Below are experts of layer 5 (counted from 0) of a mixture-of-experts language model. Rows are named router (the router's row for the expert), gate (a neuron's input weights, with its number), up (a neuron's input weights, with its number) and show model dimensions 280-335. Each number is 500 + 50 x the weight over its row's rms, rounded and kept within 0 to 999. Numbers have three digits each.
After each expert's rows: a language model's description of what the expert responds to. This comes from a sample of Wikipedia text that the model never trained on.

# expert 43
router:559513456527479503406551442452415448520461530495526520513540436437503377446464461571483451443467520447424551539530444479545561480538487573500538516473538530516540529489
gate0:443514516474411553420532425456593455535510458505341635510483514509452432468474556496521419520514585515490417463482496451431562487522534526468490467467446491584432390524
up0:480449476561533497437458522416507605554540536480521472505486557502457594443499455443452500584516485431551524517509546576539533555511549448520539433515467522493513532477
gate1:382538526537524498497553539486467502438532428580465492435464604531529327547537465492503463578480503505488525487467469526568533497528518511513421550461564466522573513452
up1:548533499388494452485537514538573485502414549451439472543539519506601518507532430510542549440560523476476451526508551601569541521378497527500525529587471556536519490461
What it handles: Name-initial fragments

# expert 13
router:529526480450524599517552507471511471526493470506474449469453460512469457538474476493569435524473502460471397543539531521533480461486518524481550486485470557639571472408
gate1:477552470456555508482478599509534510579501424533477525395446495502488475519450384594536469625498494468527502435575605437532531438453514540467525564582413486608493456572
up1:491491508445453454522515509526633567610543417445576535541596456531439494536400540511424534447490521503448526537478399637562535504469448522451511511516497496478488470464
gate2:507441547491533443566572511551456556515493522507479562458504516533503554484495530478455474532510503613475485565508475517533447456522487539473562540497584462623542552512
up2:551556595388511496453555500534495495525494511517471559537499507515500625534418522501551497526521481499459535471529620533510417491520492496493537595416536602591479443573
What it handles: Motorsport results tables

# expert 45
router:456508431526561529534501466532469495508557402455461534496521496609545473491496567464477440526457519508586491512421504447587558488544546594569539455444466489497598481480
gate1:547453473524467460545466530444414478491575553536500580523467490605454459491522508478520571495444446520395503525530595436511507631520445560434512460481452317508531546479
up1:434596572561538531426535400511556487556477438493545486493418516475509577502526506464489452500448490564505543529505470557510563473584577585514436546493494634526572420510
gate2:555500519547494449570435550501397593500476566440423580456466493483505524522577543499531523462461527389530580504479534461478539567511564549485533455537514395497428543522
up2:486436413498481460559472502420396597544488579584473484447574498494524538529398541497488447639403602504543501470530516445603535444580506540586572394412485534538475548555
What it handles: Institution names

# expert 12
router:444527534542455526538574443591553466482520536465479533499483488626438408492441548534531501461527492463490472455429504451472472536583563506419506510525493430470554572463
gate0:532445506607421520433428544406551535491579523438508545533455541349480556580459351498548565481520446488509520515518407455466508439511443483440519473536539538519473490544
up0:477479513520519567627530403585510625396419474505491489438538504478497409521491567423392480458505530522452483486518445522537516518590486492566453458543535514535547493540
gate1:448574506515507498547551488426452537484517467446503556556497544593514461570603431686553496508453462563484508516476409575444550541554446527461536487515512438480510533401
up1:478431514572518470448546483460463513470511534540504524505521518592603433501530542491450529479545501606495469506536493452564519368496538520486381552353469445503534544576
What it handles: Surnames and place names

# expert 9
router:527475492538502490507490497491546488539548425465403530547412471546458468484447475453575491434442442372428521535463449512600556492539593529419516559516497461575444502448
gate1:563512629555534470485454459521502382515533582497472514581516491484500492466512478441472408409518368469497534437501539515572472509501531503467468536505473426562522482515
up1:560460487488476477514534530515488485389533445514569503486553503547544541517511517498608611585498669424494399519496502519516661537462433520450474550538395542456470592527
gate2:457409571594511600529541418530533478395502515415530468555522494372528528499486478542501449559459560391544549539576561483570556553553496494555571538477406460514529433527
up2:450493438484527532562515550453563526514510574586408462556391486543535470468465622468529504485496480550451419541484346411479524519416572577498531496392571557488504446537
What it handles: Climate and route tables

# expert 48
router:525506421439465529488557494493476469503482488513522563530506473574371498529453429503532523511515438487429502410511514452519527471505499519502512467415523505385491495443
gate0:456422463482534561499528454470577509535525620573522520462390562470522486506592642509554533527516476395596658458462444460561442470413544473486471482514511488482535442530
up0:584464448605529391549509541558554457534564458515528522596395500490482495483447583505502516494559467485486511546510413426511432475429556519487432448449547465516645514492
gate1:443412459498553533441550459495538468542479435485414514520496389541420519483570392488539569473532497434477466444521589487433541458500524468535528465480454538509448410542
up1:548491522465489503486477467559588455471542462435519504485600550451519526468446487441430555426464571570459504455528457547490432511490526425513491504565514533437542567443
What it handles: Foreign name fragments

# expert 20
router:558481560537469529487456464507434525467516509477499531467441534538454534494510408536561519437422422545564492495477434505519524482508480589480455511550467558520572512477
gate0:504499568461416469529492451399476486438468518445488533398429495557493488472394455510532536458435409447471482488501551412453510521513567489481440525570487539519537478548
up0:525445552476586534522454475483552499505451549547504496507487397407564462523519559440569534486506505466535531497460455378564497495541488486506542596535553474446471513573
gate1:599547526478465449539462456536464495526540536461512546475544490531470534471511462512474453416472404513396462490460496483561487514509457506443474496509519445488498464515
up1:562456490556555463479456514478459607484470518489573541454362451464618514498570467495559508551460567495484503490542599539502472505515556424513430463525452467510590529429
What it handles: Ordinals and building description

# expert 4
router:543461546577435502508579459460505487452491534453469437501483483500483448526418408527428476475420480534438465502491510447598486439480489545499508466533457444503509529444
gate1:520458485509463516529478522567471524454462559503492577438406488465589405519562554509455482521506531497503462469486574473400578578481433514496440500547496556461527430449
up1:537451649472477518538482538499474516520503479486560407460455375447571466490577484427552591494455442478436484558503526520494503554461412535554497555417533531474500451565
gate2:500463483483406575556510460451526537518560470585426449472619466504476507358430505675541493481511490516461504524570459593472450445494559562492459488451528416451481554397
up2:386594487470515503404529429469448383520592472435589494516494517518548549534499492446575435503559477519508410481518502568486502613529619540508491475497498534602542564486
What it handles: Copulas and subject pronouns

# expert 31
router:465520451481524482462543451519512502546474444462551521536444552490497476399379429648494492485519426534497510477404517433489486535555550546501550525510474490490524454469
gate0:508502392493513426455482526546454422502420464557548522562426375488521500566495479546483470568482515480489484428353469485554524560459465682465538492443505464507444468442
up0:480434491479510502521603517470471584504486491521499557557453488604495484440562479548460583581453435578567449488603408553417485488542513497554600429597477489572549434565
gate1:549583564530444403484457554556478488487541417409498553487529558461441515533430447462450402514517538494498630552476482471519487613589435511556526482418455483428456528435
up1:588476541579509437550549535629524496505577495489491494464495508545526530443392471424490490473542496573491512532502501459545479602557526507572504461500563519415522539397
What it handles: Taxonomic authority and names

# expert 2
router:516516524583527538475519429561543532544501458466419525528491473535474521453469448512473454469528454490548492524431484438526550552533527632497503509482444537496495534445
gate1:523513493478474492502544402444537532492433545500472418491449456466523518488472453527436488555469571382418567524575463408394454497541582550505652551400496533545542574560
up1:532506545483496456490544524491554452444501477497472486491510427481463533481495486523557593491480563462487544503585355506429464481457519446463478491372485587486516560435
gate2:523509371438486521535568596457540499474466502486514550460494510525546435499557593476455567519471460489491456544567544508461468508542599574500516469509446455444480425551
up2:511526558466464466559494412528543467443549536520519452502497505569483524535546543468440625499490568487583464489503551584477395497458548439586511494483508484451505448529
What it handles: Temporal "in" before dates

# expert 62
router:483518489507479486512579539554460426532470497493391483406458428584497486499418450557524542412518537453527443504482517444524530578472514550435481512494483472491548487513
gate0:499572469581410549517438593550447449523434446538470556556469458519537427520435490530527552466517530530412492449556520546425475469471498537464551499514540512513447481526
up0:577617589492484533570547529498393544452502464520478519505423450492572460538498444540486603503460490467539468540534524489504439380470571573479475428481468565573450503543
gate1:456405496522531447524493487470517457432476534437558457488515505472454528570485491539515580562468401508538466534422598455463508588521540505553599495474447545435487471616
up1:414506522455471508514522435528620428411578553497511542487556493497369544479429503486486414496429456459542475528546509508515464434516594480553529473506498561451513542591
What it handles: Quantity and scope prepositions

# expert 36
router:525530530547480580450496427514473507549518504571472482515383407544365450491462568456532521446485442435419544546481523542442633487481548524422511465530467482580479514406
gate0:564474592496486471497573437538396423535439419484538568443619587552536507487505485529549559522400529525548542493530507478433528454473477548380455518540449403477514390452
up0:535517478531409537517506453524522481552528434504459522545494598522575550480478455633535458593450531555552533472565537559496503525496514512502435410472551458488523540436
gate1:461458473475550502581530516576494429494531482504448488591544482467476449520485469482502403514527520404552575464440522511513512492453516452494422478557517529558461545409
up1:465447466571437529449512454557566525552478521507361473662513495432543488503585490490533535547494477470501591495532528499459517422539422471487487490499487507556445554405
What it handles: Sports stat tables

# expert 11
router:489556436503540537423510517512434514558580562458477463514481415644470360454424523507510465413448419488460530413468450510558524586462527518497524548512458493566446491424
gate1:622564522535518498541466508477549496554551537519494475599463493532543417503430515461582561584503518411477446461394489497564556479545479501534498443517594561506521428512
up1:508497476487491478456489524478527573476539484516428435493478466473580474540481473547565511592507517467553409466506465540507489479590501488593410469497551602542512496555
gate2:492492529516519526465407559553420432463493487514510494524473542440398494505509519568528593462465394634510397592523472445448528503432555553435444527503583486525535539501
up2:514447481499507579503450591506513506495477448480518576448536481532499402539500495584523520468416399489538532499427469528476559494501592585486550551483528468474504537460
What it handles: Election results tables

# expert 22
router:548572539546473384531492500502400481495490471464522602502508472621520435396488453558461479505427473517618525452445491570566587502598467495466482526532503440590578441448
gate0:520475480539528492490587469537462434538492480377469436604505531589484511586519519491481504559543472490547415464557469396466533532558465477461550495539542434504596500590
up0:536476489515521509437508465557501484535530502424486545465516508515518466450589413502454506445530524488616448578574541495560535529419424475487553425464479495529522513497
gate1:477474553528398472508541448536438538405586588558484447452492486479577486491495513608460490570469466521523488522498439537466546500428578545539500577601443478491581428525
up1:580474478453358487610573395497423518484563632446446587461449599543516523512487456566475467620540487564531499475477496572422490496413546532518462505500465527540531447482
What it handles: Scientific word onsets

# expert 19
router:481423450519448423473548566546530537541425375520491483409465511462527448551437531540410429437446461459462491506388498425523538631517552579459543580516514517438503488459
gate0:460563449542519473571535461521513464455521507483514506455425482548489448511504495485484579467472453344621555517466414534594553455415505433521455413443505545574528467519
up0:492561332518435465679496517538555411493484525399522530555465495506513451539492479501504520388600585461529466444479469479508488574518556402494567342454553468403530574405
gate1:517500565568557461481602515569527538456467466507514504551489373390529520515480538561527451580420352485552401495535505484520478485455529454559421483552519535490499522500
up1:466463631460497455475437474572497509546477421514484478589508426504409510466495493464522432516489543506498592520529543455430459516516503571460463383430480528493530610487
What it handles: East Asian names

# expert 57
router:506450530533476477511551436507492486555544472515421507496481510596446478428439433454447453442469436471459515498439531562575619561532479536407512469510507461577462453427
gate1:490422561492519525433471569494500483509563444511554428591529493561506591451482472520559568465525524590510534641550584482454479521577457484538489507459458504481510501532
up1:504369339487551472614449535562571549509559504511435519471532369458441503488512464472533493501545483482500556429435441511456479466422592482445527488441454510540440626494
gate2:488563529435428577572477479434509517464457430508483369541469510478497532430498508428584534542417617479445544595592474508551511421467566554463402429581595496543459496472
up2:439447537451504429474525503493445601517456450514497463380504572476547416460450520520518536547519504617495485531474420512518641471432480513499595468448482465476518392473
What it handles: Census and demographic figures

# expert 50
router:540480512539510548595500465551544420537552573430447522488412499485425455439511498536506446424439514479485520471469553433523568515584487521502564491562542510504470517491
gate0:528552501410488518462513521486521427517505521642511514432454519548553478458475527466548463492513514489442441472419535445528477484526449429482477480458473420512541494584
up0:448441437468360468450516490447461598440464451460535474572530494543498516485444393477453486585521472527464454503537514410506518495500549551552527561481506492517528572430
gate1:430511509585434524498500499422462477534516434465570509496591430477485578454505418468375481548535518503518516510546517461407588409604538539468544568491507532494502476400
up1:521510397432428484513560539438486477453453443483543510438542512545509466462454524511627543486484479573475519495472514538531473584449502441513536581485454492537485575466
What it handles: French and Romance names

# expert 54
router:536532497482432469507555455550478466506467437552537534540520505639475481491462478464458465485495458515486492523532610418526575505481468548385562551454469454519550491499
gate0:560430514514529495523586374367484555447521454525472557499530463544527441499468478458446527467533589527542400498540564473474476444441454483528542426433505426463527464580
up0:481608501543502559435506491503433456499450409557601476475515492438488499396534549471508501503506485490494420551565471503460423488468484446449553497531458469593432527520
gate1:495568428508489517473534429479545525541471575506504483520490492506407482468456487493477464528536442537527499503606474533519491521418467502504528630527513575530473448508
up1:505433540513539527489489641577456506488471439488476491476492502524517501534554498516579558467508487427492456588439512480506441544545484511518523448418454522500511509460
What it handles: Tennis and football careers

# expert 41
router:552485563532402421603547426534456518517517479463510535419474461558404415394414467478515512520401471533484489521463486474479517532517485571499531493487456499512552477458
gate0:505519530501494492551538487503508538518511425484503453539527392569414517479414554533493500489488456486554486572455469487491469561528453450484485382500513527551513545579
up0:528517478505497451451428548516535413521515528506521464419492500323540476472576500510506438473557471399555605490486440495509508564483531520424475517564470492529507494416
gate1:501521577547516533501498534460460455461497520564507550555371451520590514498463493544394504489457464399474478582383519507545487526510478574460487549444510530567414408312
up1:439579502516478545515451509497546464483457528390467570466449576497525431453490504512515489442417551530454472493506500489577554369542382534427432513500457490421497479465
What it handles: Sentence ends and quotes